Experts of a small language model.
Experts: 192 GELU neurons an expert, 4 picks a token, a softmax router.
Training: a variant of Adam for the experts, 502M tokens.
Below are experts of layer 3 (counted from 0) of a mixture-of-experts language model. Rows are named router (the router's row for the expert), down (a neuron's output weights, with its number) and show model dimensions 0-191. Each number is 200 + 40 x the weight over its row's rms, rounded and kept within 0 to 999.
After each expert's rows: "comes before" lists some tokens at least twice as common just after its tokens as in all text. This comes from a sample of Wikipedia text that the model never trained on. Tokens count by the router's weight.

# expert 50
router,167,237,251,194,169,193,275,233,231,130,159,190,205,127,182,176,244,176,263,266,228,230,188,178,229,213,203,163,160,264,230,132,121,195,202,220,219,244,239,182,244,229,120,152,252,127,148,176,205,177,256,202,193,167,171,195,213,250,209,169,276,123,221,134,211,167,204,161,154,175,199,270,229,132,189,161,233,243,131,181,268,167,166,92,161,162,181,318,184,136,161,156,165,192,258,198,221,178,236,241,190,207,173,232,268,229,190,178,242,245,245,201,255,183,177,268,259,236,202,221,243,135,162,186,174,225,238,259,241,186,176,146,167,142,230,145,203,168,215,174,208,214,183,184,165,195,157,153,192,193,241,151,202,170,215,199,235,211,217,240,247,186,184,191,208,207,182,243,254,272,197,116,126,193,243,220,163,228,169,199,253,190,144,217,235,173,176,214,221,237,223,248
down0,139,203,265,149,251,203,164,238,226,209,223,168,156,202,218,236,175,152,217,184,251,286,178,171,142,167,199,194,156,121,194,224,246,188,278,151,216,284,197,202,225,159,162,132,253,140,189,173,242,175,202,209,227,268,172,176,219,267,282,161,193,207,201,252,188,221,205,136,184,241,238,138,238,183,294,177,163,207,143,194,169,207,166,205,198,187,177,167,175,173,226,255,166,211,200,226,216,250,248,215,219,215,206,200,181,205,271,177,120,189,213,155,181,239,112,181,181,197,151,160,159,132,241,152,277,179,152,187,278,206,196,146,177,186,195,233,222,289,224,281,220,185,263,188,205,234,196,192,201,227,182,209,223,208,316,211,127,282,174,191,219,225,275,202,232,212,147,226,244,157,134,138,228,160,206,189,159,215,188,141,192,252,281,226,171,202,236,194,209,190,163,223
comes before: " ", "9", " Year", " Party", " No", " Total"

# expert 43
router,202,290,226,179,174,211,211,166,207,168,160,202,185,269,184,154,196,202,180,309,142,201,187,212,225,145,196,192,199,248,126,153,179,219,179,225,255,198,216,204,317,279,193,177,242,110,217,204,249,216,229,194,215,177,167,231,237,238,183,141,202,146,203,156,270,124,130,245,191,168,207,232,258,160,212,147,256,301,198,189,206,220,130,177,188,179,236,253,172,147,191,184,169,139,263,194,282,170,199,235,206,191,176,288,216,195,203,110,221,175,202,148,307,213,162,248,263,224,176,183,215,145,210,181,194,191,193,252,197,249,161,153,163,160,237,208,212,278,216,186,180,238,221,181,221,152,196,243,179,246,242,212,126,185,218,180,197,215,186,135,198,157,221,190,187,205,209,208,327,191,134,207,206,233,148,202,234,188,169,168,212,187,223,222,144,234,193,244,211,236,209,242
down0,231,238,199,195,194,223,185,229,239,259,245,186,222,256,166,239,128,202,251,162,146,248,185,212,170,284,159,213,209,238,205,250,142,158,172,264,178,191,198,305,241,167,249,265,217,212,197,157,215,177,203,207,266,206,225,151,188,156,200,118,197,227,186,220,233,170,188,180,200,183,182,205,129,168,210,245,187,196,277,198,194,176,175,243,106,199,167,139,205,158,147,172,274,237,240,262,194,181,254,185,181,268,160,215,191,204,158,193,127,183,250,199,177,177,266,234,203,201,207,169,204,191,256,136,110,141,163,169,242,234,201,194,189,208,186,162,128,196,141,149,163,168,156,130,182,218,249,174,164,188,145,287,157,316,261,190,223,174,159,187,117,135,227,245,203,212,230,236,202,220,217,203,111,186,198,160,176,251,164,204,211,195,198,207,196,261,137,237,183,237,166,242
comes before: "0", "9", ",", "8", ".", " |"

# expert 62
router,226,161,242,155,215,172,253,218,282,176,194,248,210,111,231,178,188,186,206,276,209,270,156,139,258,159,189,283,196,249,237,166,133,219,176,198,222,206,231,172,290,265,139,134,279,133,194,236,201,258,237,252,127,189,160,226,205,175,144,184,185,198,183,185,254,185,151,217,185,189,212,172,216,166,190,162,198,179,269,159,161,146,195,154,209,210,205,303,179,194,205,143,210,204,286,200,227,220,251,226,216,239,205,164,175,231,176,182,286,183,183,209,193,234,150,157,205,192,188,210,190,97,195,239,243,203,202,217,183,158,183,173,129,198,271,213,153,173,160,169,225,194,217,255,111,168,173,230,173,188,210,151,216,143,126,217,243,184,154,169,239,105,198,217,146,250,166,257,273,185,205,150,213,171,182,156,178,250,240,225,251,190,209,189,157,215,191,226,149,181,210,257
down0,262,150,245,162,236,226,208,210,186,235,243,176,277,241,137,278,240,203,218,216,171,270,220,215,248,280,188,215,243,243,149,116,173,239,181,167,206,253,233,181,222,255,167,163,146,120,203,223,150,210,196,214,186,122,240,161,111,210,198,249,152,230,231,148,210,195,258,206,259,162,247,258,206,248,200,232,200,245,270,186,227,189,175,143,156,202,197,212,237,222,241,201,126,63,151,232,229,265,260,170,230,200,212,214,170,279,181,116,203,192,247,228,221,200,212,170,215,201,198,143,263,187,244,257,178,174,210,155,173,163,186,171,217,187,224,211,197,173,200,246,219,249,197,171,220,245,180,156,136,159,152,223,239,194,190,188,143,214,157,211,164,193,184,228,129,185,148,228,222,198,267,237,124,219,198,121,232,252,194,185,190,156,210,217,247,153,230,268,174,211,149,209
comes before: " of", ",", ".", "s", " and", " in"

# expert 81
router,289,169,265,127,158,212,244,229,223,158,206,146,156,125,192,189,233,170,255,265,210,273,172,190,219,175,199,166,146,198,145,194,165,231,223,187,211,230,226,214,255,264,137,157,294,117,165,183,194,213,278,151,211,240,180,233,237,245,182,194,178,196,190,196,249,151,144,196,201,149,187,199,251,164,244,189,333,221,216,141,258,206,246,184,212,188,179,267,115,192,159,211,160,211,229,246,264,222,216,237,218,223,195,215,191,282,256,137,267,219,217,198,200,215,217,204,236,220,113,209,160,194,186,186,210,182,195,201,220,208,151,157,182,227,236,225,225,150,204,237,225,233,239,166,129,248,193,188,161,189,218,154,186,148,142,140,156,234,247,150,221,140,188,202,141,146,216,239,294,243,211,149,228,193,139,176,142,188,149,206,259,183,212,177,207,174,200,201,176,234,241,249
down0,162,303,264,263,153,175,228,192,285,165,142,204,201,203,249,139,162,219,182,147,153,241,150,171,213,208,168,232,181,203,154,188,207,249,233,174,179,288,217,144,250,176,112,216,225,159,207,173,240,247,253,236,210,292,202,201,187,157,224,192,208,150,190,145,140,172,181,156,161,196,273,255,200,228,170,261,152,243,162,224,175,241,145,155,119,143,209,176,169,257,212,215,268,205,134,185,222,173,209,194,164,162,226,252,263,220,186,189,185,249,225,192,193,271,215,217,250,232,242,214,202,249,296,213,205,181,175,177,195,176,248,179,248,201,140,129,117,233,187,142,152,208,189,185,264,225,269,181,197,168,218,168,189,215,215,195,169,206,194,161,194,189,178,259,253,268,134,189,271,219,188,212,152,204,204,202,282,200,214,176,178,242,175,195,201,251,207,173,174,243,102,188
comes before: " |", " of", ",", " (", "'", " League"

# expert 70
router,235,204,223,156,150,183,184,156,247,191,162,209,218,139,178,218,241,170,246,306,199,176,222,240,197,179,124,212,215,259,219,127,200,262,228,246,208,149,215,185,258,244,165,119,241,142,127,174,231,157,244,185,267,169,168,157,213,194,114,181,176,199,242,206,232,183,175,225,186,193,244,230,236,216,228,165,222,237,231,173,174,206,194,198,204,108,166,237,110,200,234,248,214,223,196,261,274,212,257,221,204,195,171,193,168,313,220,105,242,167,191,222,188,162,182,196,241,177,151,186,225,174,183,219,204,216,211,253,259,180,194,175,133,205,236,202,277,119,267,199,264,205,140,126,135,208,242,195,162,190,241,212,209,155,215,174,207,252,183,198,208,149,212,160,121,204,210,233,290,241,182,162,214,171,184,180,216,240,133,178,286,263,201,194,200,155,191,226,172,249,204,255
down0,215,241,235,218,206,215,122,211,255,225,231,198,240,165,205,212,219,156,208,186,241,107,250,185,212,185,248,184,204,251,332,192,200,229,146,120,145,175,192,206,199,157,198,200,241,242,265,210,201,203,199,299,215,233,153,162,193,269,224,163,179,232,217,195,172,218,235,177,144,232,154,204,209,157,211,194,131,215,146,155,266,152,178,189,212,210,200,285,251,211,246,140,266,207,200,215,224,258,208,227,244,265,173,178,203,255,180,178,180,195,238,232,187,202,176,181,155,259,243,259,184,197,185,207,155,201,249,128,166,191,208,217,160,243,187,281,241,181,171,136,207,141,197,272,119,237,140,144,154,199,200,190,235,203,206,196,247,235,162,287,222,205,181,178,195,192,240,145,165,174,245,225,218,156,194,164,136,225,241,219,259,164,175,89,187,227,238,177,131,196,131,271
comes before: ",", " (", ".", " in", " and", ")"

# expert 52
router,182,246,175,163,198,174,261,214,184,122,152,201,148,165,215,150,228,225,272,269,211,224,151,233,159,103,142,189,137,196,189,149,176,191,206,156,271,209,212,181,235,201,160,213,265,126,145,231,208,216,255,233,195,229,184,234,214,217,217,186,231,213,271,146,251,206,127,229,148,184,203,263,241,183,163,141,257,211,179,198,243,170,174,159,172,179,204,221,195,120,223,240,132,234,199,246,169,155,197,257,168,221,239,197,180,236,140,172,251,189,242,221,215,184,186,177,248,146,157,198,221,145,237,192,182,160,140,226,195,229,158,128,176,156,196,179,203,143,202,217,226,149,235,141,165,174,203,247,220,161,201,140,224,128,120,212,180,159,162,197,215,108,241,200,229,211,176,210,188,227,176,104,169,222,234,110,156,224,154,128,277,228,172,265,175,172,199,242,181,263,257,242
down0,164,184,353,252,226,220,164,204,160,241,212,197,191,238,132,175,174,155,134,220,238,245,178,121,173,242,178,158,189,206,210,305,166,201,231,188,249,195,266,255,135,148,193,287,181,222,208,184,190,196,226,87,139,244,188,279,226,238,257,147,210,194,165,108,197,176,235,177,233,158,204,192,131,211,174,210,225,192,180,194,256,164,247,187,211,277,178,213,216,194,227,199,214,219,159,181,191,176,171,190,178,224,214,247,206,233,207,217,165,207,204,178,215,199,226,254,146,225,205,161,203,222,163,234,144,127,206,230,220,114,197,241,172,189,151,246,184,245,269,160,257,261,280,210,186,243,211,153,244,164,248,235,156,225,237,246,193,281,194,128,162,158,225,250,186,196,132,189,232,223,223,241,171,204,162,175,204,267,164,216,244,193,263,201,167,156,216,195,238,228,236,223
comes before: "|", "\n", "-", "==", "The", "==="

# expert 44
router,222,214,197,204,152,146,261,169,194,163,150,203,115,188,233,115,175,192,156,210,154,304,168,239,226,154,222,233,199,214,156,150,211,190,214,213,217,246,230,178,225,215,129,181,218,159,208,79,155,246,258,176,246,269,186,215,165,228,195,238,291,209,187,128,239,170,121,178,109,206,176,255,233,224,216,146,189,228,205,203,185,217,195,132,135,193,176,268,173,150,230,188,126,238,218,241,260,180,239,222,180,180,203,189,197,254,185,211,235,232,261,159,188,193,179,220,271,217,151,183,247,135,209,253,160,212,171,266,224,188,201,163,220,164,193,153,235,198,173,157,204,167,233,221,229,288,213,200,213,181,190,234,226,171,164,170,231,180,178,243,262,168,260,196,184,181,187,177,259,226,262,133,183,181,175,231,181,248,148,166,293,179,220,225,182,144,118,265,200,220,139,237
down0,130,198,210,191,199,190,198,218,177,166,251,190,133,167,232,287,230,228,201,128,131,256,164,212,145,216,253,210,244,212,166,152,254,210,161,195,185,174,252,169,257,244,252,153,184,179,145,231,175,198,228,177,171,169,258,150,181,164,180,175,212,146,219,209,214,259,205,235,269,239,152,204,169,210,194,206,166,202,206,210,216,181,148,208,241,227,138,197,181,213,166,256,164,212,191,135,155,121,198,271,185,217,214,202,219,189,228,194,196,200,322,184,162,183,210,252,163,227,270,201,220,174,153,214,201,181,117,171,217,264,192,168,144,158,160,171,185,165,210,209,176,178,231,334,263,259,150,239,156,96,189,252,234,180,202,226,152,178,190,230,200,230,318,198,224,183,231,163,231,253,183,172,281,289,208,205,176,210,202,170,220,184,234,257,178,177,289,191,194,267,173,206
comes before: " ", "\n", " •", " UTC", "3", "^{"

# expert 68
router,283,212,214,170,184,132,215,180,238,166,118,234,184,203,187,99,239,202,188,263,193,242,180,238,162,164,161,232,200,221,195,93,169,197,195,269,271,224,236,220,252,273,129,197,295,120,164,273,219,198,202,276,212,248,201,189,256,223,202,166,247,169,277,197,195,153,188,187,166,172,182,259,222,185,214,185,271,239,181,225,215,201,181,180,228,127,142,247,175,223,237,169,192,159,222,188,269,169,175,254,190,144,174,221,177,278,223,208,258,235,222,209,177,232,132,203,251,198,142,229,211,179,335,191,258,217,209,242,196,213,224,207,158,143,238,180,212,231,190,138,205,157,149,228,179,190,204,193,203,177,177,183,202,201,165,148,208,147,197,226,243,146,196,220,255,183,193,233,223,157,172,113,174,236,209,161,167,237,206,240,273,156,191,161,172,184,146,264,168,239,203,228
down0,213,183,189,264,158,203,238,235,148,185,187,173,273,179,214,218,161,146,157,222,143,178,139,214,185,251,263,113,157,299,263,237,227,146,176,153,222,207,281,257,279,160,171,158,217,168,200,146,195,219,197,204,187,164,218,215,201,230,210,200,191,223,148,191,147,171,273,247,250,252,182,168,209,178,214,144,129,259,213,205,196,207,144,201,195,277,203,154,247,246,192,225,213,242,187,192,134,195,180,180,225,198,153,157,231,218,140,158,143,227,178,179,185,290,195,223,167,207,198,195,169,176,210,122,257,224,202,142,177,215,198,190,250,94,167,175,279,185,233,229,248,164,221,247,275,129,134,233,223,198,226,204,211,258,182,185,233,224,161,190,125,205,192,167,199,194,207,224,152,256,223,235,209,150,196,215,152,136,171,228,218,221,199,218,189,316,143,150,172,192,168,124
comes before: "\n", " The", " In", " He", " It", " This"

# expert 24
router,210,256,203,250,169,173,258,243,231,85,143,208,184,149,151,178,198,164,188,244,167,189,105,148,157,169,153,240,149,210,184,159,165,213,202,162,230,199,223,102,263,208,119,205,259,166,236,179,198,224,238,142,209,198,177,188,239,193,181,189,209,175,190,171,202,193,190,225,126,174,220,250,222,165,189,150,193,296,144,169,251,161,206,144,167,174,156,254,168,107,169,191,201,223,213,206,176,183,289,226,201,161,144,260,179,230,126,205,226,181,265,187,198,162,214,203,208,205,203,183,242,116,272,268,183,250,179,251,267,184,204,123,158,175,217,149,252,192,205,164,219,232,204,204,194,216,177,182,201,205,192,216,154,207,228,206,209,240,182,168,183,146,216,243,260,252,194,250,269,275,179,96,172,156,223,224,230,222,163,159,259,287,223,216,206,191,177,176,229,217,190,277
down0,234,213,202,156,231,150,191,166,193,182,181,152,208,151,238,188,227,224,207,144,125,200,291,212,131,204,147,220,288,243,242,217,217,244,154,228,261,201,239,223,241,229,214,239,182,140,186,222,138,264,259,225,210,221,220,197,106,167,195,202,140,246,216,147,211,231,201,160,225,202,171,263,209,212,200,179,141,201,164,212,183,262,147,279,169,166,189,111,208,234,242,199,183,229,193,246,186,234,234,182,231,127,212,218,198,234,150,279,178,237,207,92,276,220,180,222,185,172,244,247,182,205,176,277,121,175,213,193,133,225,254,178,151,161,181,221,207,171,266,200,168,177,154,145,180,209,165,257,162,206,165,225,132,192,171,206,198,169,120,224,198,205,234,204,256,222,257,207,204,170,104,199,210,141,166,230,221,252,236,188,152,197,305,223,241,171,214,265,197,238,195,242
comes before: " ", "---|---|---|---|", " \"", "inomial", " Total", "PL"

# expert 73
router,140,234,269,132,190,161,210,197,215,127,130,229,158,125,165,118,221,193,236,263,212,197,132,191,197,145,167,178,207,214,234,173,149,244,225,194,301,195,143,231,224,227,111,181,248,205,125,237,186,127,247,244,209,194,186,183,242,200,199,204,210,173,228,143,237,205,135,142,182,202,195,222,257,165,240,218,289,196,168,215,183,136,200,123,168,194,130,311,180,129,177,205,157,189,180,189,272,177,192,270,146,152,193,240,201,192,206,169,279,155,198,196,241,163,144,146,277,171,175,225,176,160,186,207,245,192,168,229,233,170,181,121,155,194,186,181,236,222,199,137,254,168,216,235,210,187,161,203,204,192,221,99,186,135,201,186,193,235,226,243,225,112,199,196,191,221,183,188,244,254,181,109,164,220,176,204,230,212,213,150,204,210,199,201,196,192,151,210,233,247,192,212
down0,160,212,264,166,196,179,207,188,267,226,187,156,172,155,251,150,217,207,252,213,215,208,213,159,154,202,104,195,134,244,229,204,192,184,192,209,152,219,133,196,172,161,235,161,179,170,204,221,302,226,193,231,193,188,240,203,193,178,153,196,254,156,225,108,180,146,238,237,134,141,234,207,269,127,221,197,209,171,257,209,187,182,218,198,201,163,183,224,172,147,167,217,248,142,178,181,264,123,214,277,223,119,156,240,336,138,221,158,203,144,197,242,159,182,160,220,216,156,228,202,202,220,168,268,232,198,209,138,192,221,219,218,153,183,146,168,216,198,226,138,216,205,197,143,263,167,199,231,234,208,200,248,216,185,165,142,204,159,217,219,167,217,248,176,253,173,211,187,226,233,212,210,230,221,125,127,159,230,226,249,132,102,243,233,187,196,175,175,284,108,237,211
comes before: "1", "2", "9", "0", "8", "3"

# expert 63
router,198,252,235,202,186,223,234,182,145,213,191,148,193,183,174,206,224,146,170,283,228,249,232,135,209,163,191,170,169,194,161,151,190,178,164,231,203,166,158,227,333,244,138,266,239,144,125,194,167,147,227,127,242,209,190,151,194,194,156,191,271,206,175,180,200,153,145,187,146,158,213,197,207,175,213,199,271,211,207,163,199,172,179,146,132,188,188,281,151,159,202,190,193,196,265,187,240,268,245,219,193,176,165,180,180,170,209,134,217,234,178,197,228,186,205,211,250,169,137,239,191,160,143,203,234,239,129,240,196,242,151,228,149,145,260,155,190,158,157,156,206,204,260,223,112,191,254,189,253,86,198,169,256,128,224,199,214,211,243,218,234,154,254,153,220,212,195,195,285,239,160,163,161,175,175,196,154,199,197,139,247,204,158,227,151,180,196,123,159,224,233,262
down0,123,189,222,259,196,202,223,188,196,117,144,173,239,131,271,285,229,246,242,175,181,171,251,296,214,245,166,187,195,185,190,264,94,208,199,206,218,196,209,289,176,227,250,184,123,197,175,251,182,168,217,185,187,262,196,225,166,223,129,203,277,231,141,258,208,179,194,194,249,184,174,191,237,230,122,238,210,213,240,184,209,239,174,294,227,261,206,203,273,207,160,187,263,179,211,175,200,227,208,138,172,198,224,221,145,225,182,178,220,220,150,126,227,239,202,234,190,166,147,258,279,190,168,201,169,123,271,220,113,198,179,225,215,232,179,223,271,121,123,201,187,255,203,155,127,258,162,196,189,210,210,221,186,184,219,211,177,186,230,242,239,173,240,223,135,240,194,206,140,245,197,154,195,159,223,160,226,248,218,167,169,176,250,176,214,242,216,215,156,200,250,175
comes before: " |", ")", "°", " (", "–", "ia"

# expert 95
router,187,215,175,172,179,87,241,191,174,165,174,193,239,181,156,149,245,272,176,296,183,236,169,181,234,151,108,243,277,215,180,95,223,211,233,195,270,227,126,218,248,264,143,139,228,200,254,175,209,225,208,194,189,186,168,194,209,234,148,210,237,188,214,160,188,194,127,227,125,188,166,274,259,188,213,212,179,270,166,265,164,179,140,192,194,152,217,260,165,219,232,145,197,215,215,181,224,172,241,221,154,165,226,197,154,259,248,155,214,212,292,234,220,220,138,199,218,182,139,241,188,172,248,164,236,182,113,222,201,161,198,174,213,200,207,232,300,190,148,180,229,189,234,157,199,186,192,157,153,199,185,170,172,176,177,197,282,170,186,187,231,151,227,210,233,222,234,226,256,221,194,110,155,143,195,208,200,270,180,132,257,213,186,195,211,168,125,233,158,179,211,230
down0,172,218,198,176,184,282,218,178,268,229,173,259,186,201,147,221,98,193,200,244,154,185,129,197,205,218,202,107,193,288,249,234,181,233,214,176,178,175,199,252,155,211,186,247,180,258,235,184,154,171,191,217,213,207,154,242,225,134,164,137,195,203,184,205,216,233,216,188,195,188,191,195,153,245,285,157,117,204,141,238,183,198,180,180,244,196,243,217,172,219,111,276,238,182,221,183,216,108,243,253,177,176,151,135,199,198,201,247,183,217,167,194,163,185,139,214,209,243,236,136,226,228,262,188,166,182,234,212,208,268,147,227,234,263,155,172,200,212,144,207,162,202,101,163,218,208,241,238,207,270,284,295,193,196,177,186,159,107,182,203,184,179,199,187,157,143,160,183,121,173,191,173,197,201,199,217,207,178,232,163,270,131,141,295,228,224,233,186,258,193,186,193
comes before: " ", " the", " a", "born", " who", "disambiguation"

# expert 91
router,167,188,221,223,242,162,206,211,221,151,215,191,214,210,204,164,170,226,200,271,234,249,211,185,150,187,165,182,188,192,191,112,186,184,231,238,245,226,189,134,259,255,193,167,265,187,210,203,191,244,266,197,210,237,173,194,210,223,208,199,227,194,263,123,163,197,180,216,78,229,162,197,225,233,224,221,217,233,221,167,232,215,138,140,208,165,145,242,202,164,208,273,194,204,176,183,244,128,245,257,200,125,143,239,124,272,240,266,279,253,230,246,211,246,198,206,222,182,153,215,178,160,259,221,251,195,168,276,233,139,247,210,160,201,225,168,226,180,235,154,235,142,268,203,222,147,179,223,216,186,179,109,192,181,97,161,230,142,186,246,156,143,185,190,205,197,241,201,263,193,230,132,197,245,241,144,196,238,145,176,296,213,226,193,204,173,132,228,214,250,269,253
down0,183,242,213,279,154,208,226,161,207,259,229,167,262,174,199,162,100,114,191,184,141,180,199,235,194,233,107,194,220,183,175,270,238,188,266,248,198,102,204,231,172,259,189,275,193,283,248,191,194,152,173,102,217,205,231,255,221,209,233,202,197,175,157,189,138,181,190,215,161,190,241,180,232,176,160,302,160,189,182,182,248,221,168,211,197,223,158,170,253,125,159,229,233,164,184,210,175,193,181,191,168,222,132,214,146,224,193,280,179,279,171,156,217,229,167,174,159,125,221,214,172,171,198,196,152,123,249,240,245,219,207,154,213,307,149,251,123,233,224,216,235,210,167,220,181,138,212,192,192,189,177,141,217,225,225,196,242,158,254,238,196,165,232,174,145,263,223,192,208,198,163,232,201,200,219,213,159,178,131,207,273,242,237,180,179,216,196,212,249,209,264,234
comes before: " ", "\n", " \"", " The", " —", " A"

# expert 32
router,175,136,263,196,173,178,259,219,199,168,142,214,211,151,175,156,214,195,226,249,188,190,140,195,186,89,154,162,163,154,221,151,143,252,204,237,250,202,187,162,273,247,84,179,220,135,160,196,209,163,273,206,243,204,156,223,163,202,238,220,153,185,231,143,212,175,114,235,156,191,236,232,248,204,189,167,191,277,144,143,205,244,213,147,144,209,168,171,128,135,197,182,154,242,257,223,164,230,245,222,160,148,157,229,245,142,140,109,226,166,240,198,181,148,196,200,251,217,150,216,271,132,170,192,171,188,156,305,197,207,183,141,156,175,144,169,239,147,243,288,189,179,208,171,206,195,214,190,192,172,208,195,180,154,175,173,219,207,195,191,202,142,210,249,193,204,173,256,223,201,185,157,156,255,125,211,164,200,188,147,238,231,216,248,241,151,207,184,204,206,220,251
down0,189,189,243,176,222,131,220,210,189,250,197,180,179,207,262,182,163,207,192,182,225,250,201,140,265,248,261,201,198,190,253,175,212,184,189,104,192,209,169,168,239,202,166,270,189,294,200,167,276,208,268,266,174,210,215,182,197,154,292,207,245,136,179,281,250,190,233,210,185,193,214,146,200,210,202,213,296,181,196,278,245,207,116,194,174,180,183,222,232,249,133,238,199,182,175,197,227,207,174,137,140,190,159,204,199,193,257,231,245,220,239,187,223,180,166,156,178,206,206,164,147,224,172,176,199,148,147,206,176,181,192,155,169,130,165,249,179,227,201,220,178,226,197,226,119,125,177,214,160,220,195,179,273,275,179,209,266,256,202,221,200,195,125,203,116,275,127,155,269,206,189,262,276,125,207,160,164,196,194,174,161,251,256,260,197,141,162,247,218,187,212,171
comes before: ":", "-", "=", "==", "|", "The"

# expert 42
router,217,219,234,132,224,190,205,240,257,142,176,196,126,165,194,176,235,167,204,238,167,221,181,188,243,157,218,195,151,219,171,139,182,243,229,166,255,226,231,174,239,282,116,182,251,134,176,269,218,168,214,151,222,194,167,193,250,199,221,228,203,192,254,87,246,146,145,211,137,167,196,220,248,213,188,120,237,208,167,183,193,162,153,135,177,159,214,278,192,151,213,252,158,242,207,275,142,124,208,185,138,159,204,208,242,255,157,182,242,182,251,155,225,185,208,187,265,134,142,198,216,134,227,222,201,234,180,266,233,231,242,194,138,226,214,208,216,161,221,220,267,191,175,164,161,208,206,238,168,222,205,130,178,143,186,179,203,175,194,221,216,158,287,181,171,233,169,228,238,241,159,167,92,213,189,171,225,227,212,186,315,251,154,221,210,220,216,193,201,222,270,251
down0,173,252,234,145,175,239,219,233,221,183,275,158,183,227,210,206,156,179,217,132,174,180,195,205,271,227,176,226,174,207,91,249,196,150,282,253,125,175,226,232,186,212,210,233,200,209,214,156,281,193,156,234,205,116,205,154,193,194,212,266,176,245,151,184,161,238,245,174,296,205,266,231,142,175,174,179,204,208,234,213,147,201,157,170,237,182,219,248,267,213,191,184,153,153,188,229,250,196,217,129,179,239,240,254,166,175,174,265,181,178,170,262,158,272,229,251,197,250,183,179,205,208,199,172,200,125,204,138,252,126,243,175,164,195,204,212,138,137,255,187,143,226,187,195,284,225,217,204,233,210,166,327,231,286,218,206,180,185,199,180,160,208,131,213,151,159,234,197,212,257,220,210,166,250,199,226,147,263,211,209,204,210,229,174,193,259,263,209,163,188,131,184
comes before: "-", "|", "\n", "|---|---|", "|---|", "The"

# expert 37
router,252,184,295,182,180,202,238,190,239,144,199,213,154,229,216,235,284,238,233,280,168,208,198,221,193,161,169,230,165,221,183,138,175,221,176,275,227,212,234,212,297,260,121,160,236,104,187,206,185,235,263,165,211,230,167,214,261,204,142,155,280,233,187,175,187,251,159,204,229,157,202,176,247,198,265,229,249,168,214,177,176,224,179,196,272,220,201,281,218,195,203,173,243,214,235,240,247,157,218,210,172,176,141,198,212,254,260,133,223,226,210,243,253,158,148,217,288,146,107,183,203,139,165,219,190,187,201,199,247,162,194,196,171,156,227,197,231,148,222,155,213,211,218,233,233,270,198,196,135,158,173,182,200,157,162,162,184,181,155,196,212,186,243,217,244,179,246,254,259,179,235,204,84,187,185,167,228,207,178,253,271,187,167,248,211,145,208,144,175,189,204,294
down0,172,200,253,239,236,215,226,140,317,245,232,210,151,193,249,118,195,197,187,179,191,248,232,199,202,219,198,194,206,212,176,256,210,193,235,148,266,255,258,122,202,180,222,188,259,242,258,257,254,230,191,173,219,181,167,132,230,205,181,156,174,250,200,167,143,142,192,173,138,159,195,161,216,140,159,135,206,185,244,270,190,224,233,257,167,201,131,217,137,156,195,216,224,262,170,142,179,169,176,190,235,215,164,146,156,175,250,187,266,118,246,222,159,232,158,232,189,245,200,249,222,212,246,193,217,271,249,133,215,224,229,194,180,207,235,153,153,259,230,272,165,96,241,216,222,173,262,201,189,216,195,221,219,239,174,203,206,222,157,201,209,189,194,149,172,125,167,210,101,111,186,166,215,183,271,194,220,261,142,182,241,213,211,170,241,175,177,200,129,170,224,171
comes before: "s", ",", " and", " (", "ly", "\""

# expert 29
router,207,189,194,159,244,190,244,248,210,151,188,218,241,101,235,138,208,187,225,272,164,232,187,162,165,147,159,203,132,226,220,162,239,247,171,226,233,194,205,245,331,285,151,249,273,139,202,185,164,214,252,253,169,243,190,217,228,294,133,193,280,237,192,155,205,167,165,232,240,209,212,209,242,228,197,162,229,170,219,142,233,209,225,165,205,175,216,306,175,217,244,235,269,251,163,226,206,168,174,269,159,196,167,186,181,298,191,173,208,207,200,208,246,163,175,232,200,193,162,156,253,135,170,278,242,170,180,264,278,168,242,186,186,128,174,199,222,203,254,172,245,136,184,182,172,205,163,231,168,234,185,180,182,178,257,164,221,197,161,265,175,177,259,249,188,263,219,171,234,246,214,195,231,187,182,166,233,195,208,182,261,165,197,273,212,182,212,167,191,246,209,265
down0,268,196,190,178,188,202,218,161,163,213,189,206,159,228,201,216,225,245,203,176,209,148,173,246,208,254,214,214,285,203,179,234,278,143,211,154,199,232,267,231,275,162,185,208,156,145,152,134,186,147,219,231,199,278,146,185,286,195,214,179,170,237,186,209,154,186,208,128,195,168,221,200,185,206,170,203,233,205,247,195,177,202,135,255,168,232,226,175,303,253,184,189,161,259,188,210,166,209,260,146,155,188,247,186,222,112,266,270,156,162,182,191,190,187,221,162,144,166,179,171,235,185,204,114,237,235,147,215,170,253,263,176,292,233,163,281,277,125,195,225,223,256,263,126,147,210,211,199,191,159,196,165,204,211,209,184,226,149,236,201,259,145,139,145,179,170,207,178,196,223,244,204,162,190,180,227,155,238,173,133,236,225,228,228,201,223,248,166,296,277,194,206
comes before: ",", " of", " and", " by", " in", " to"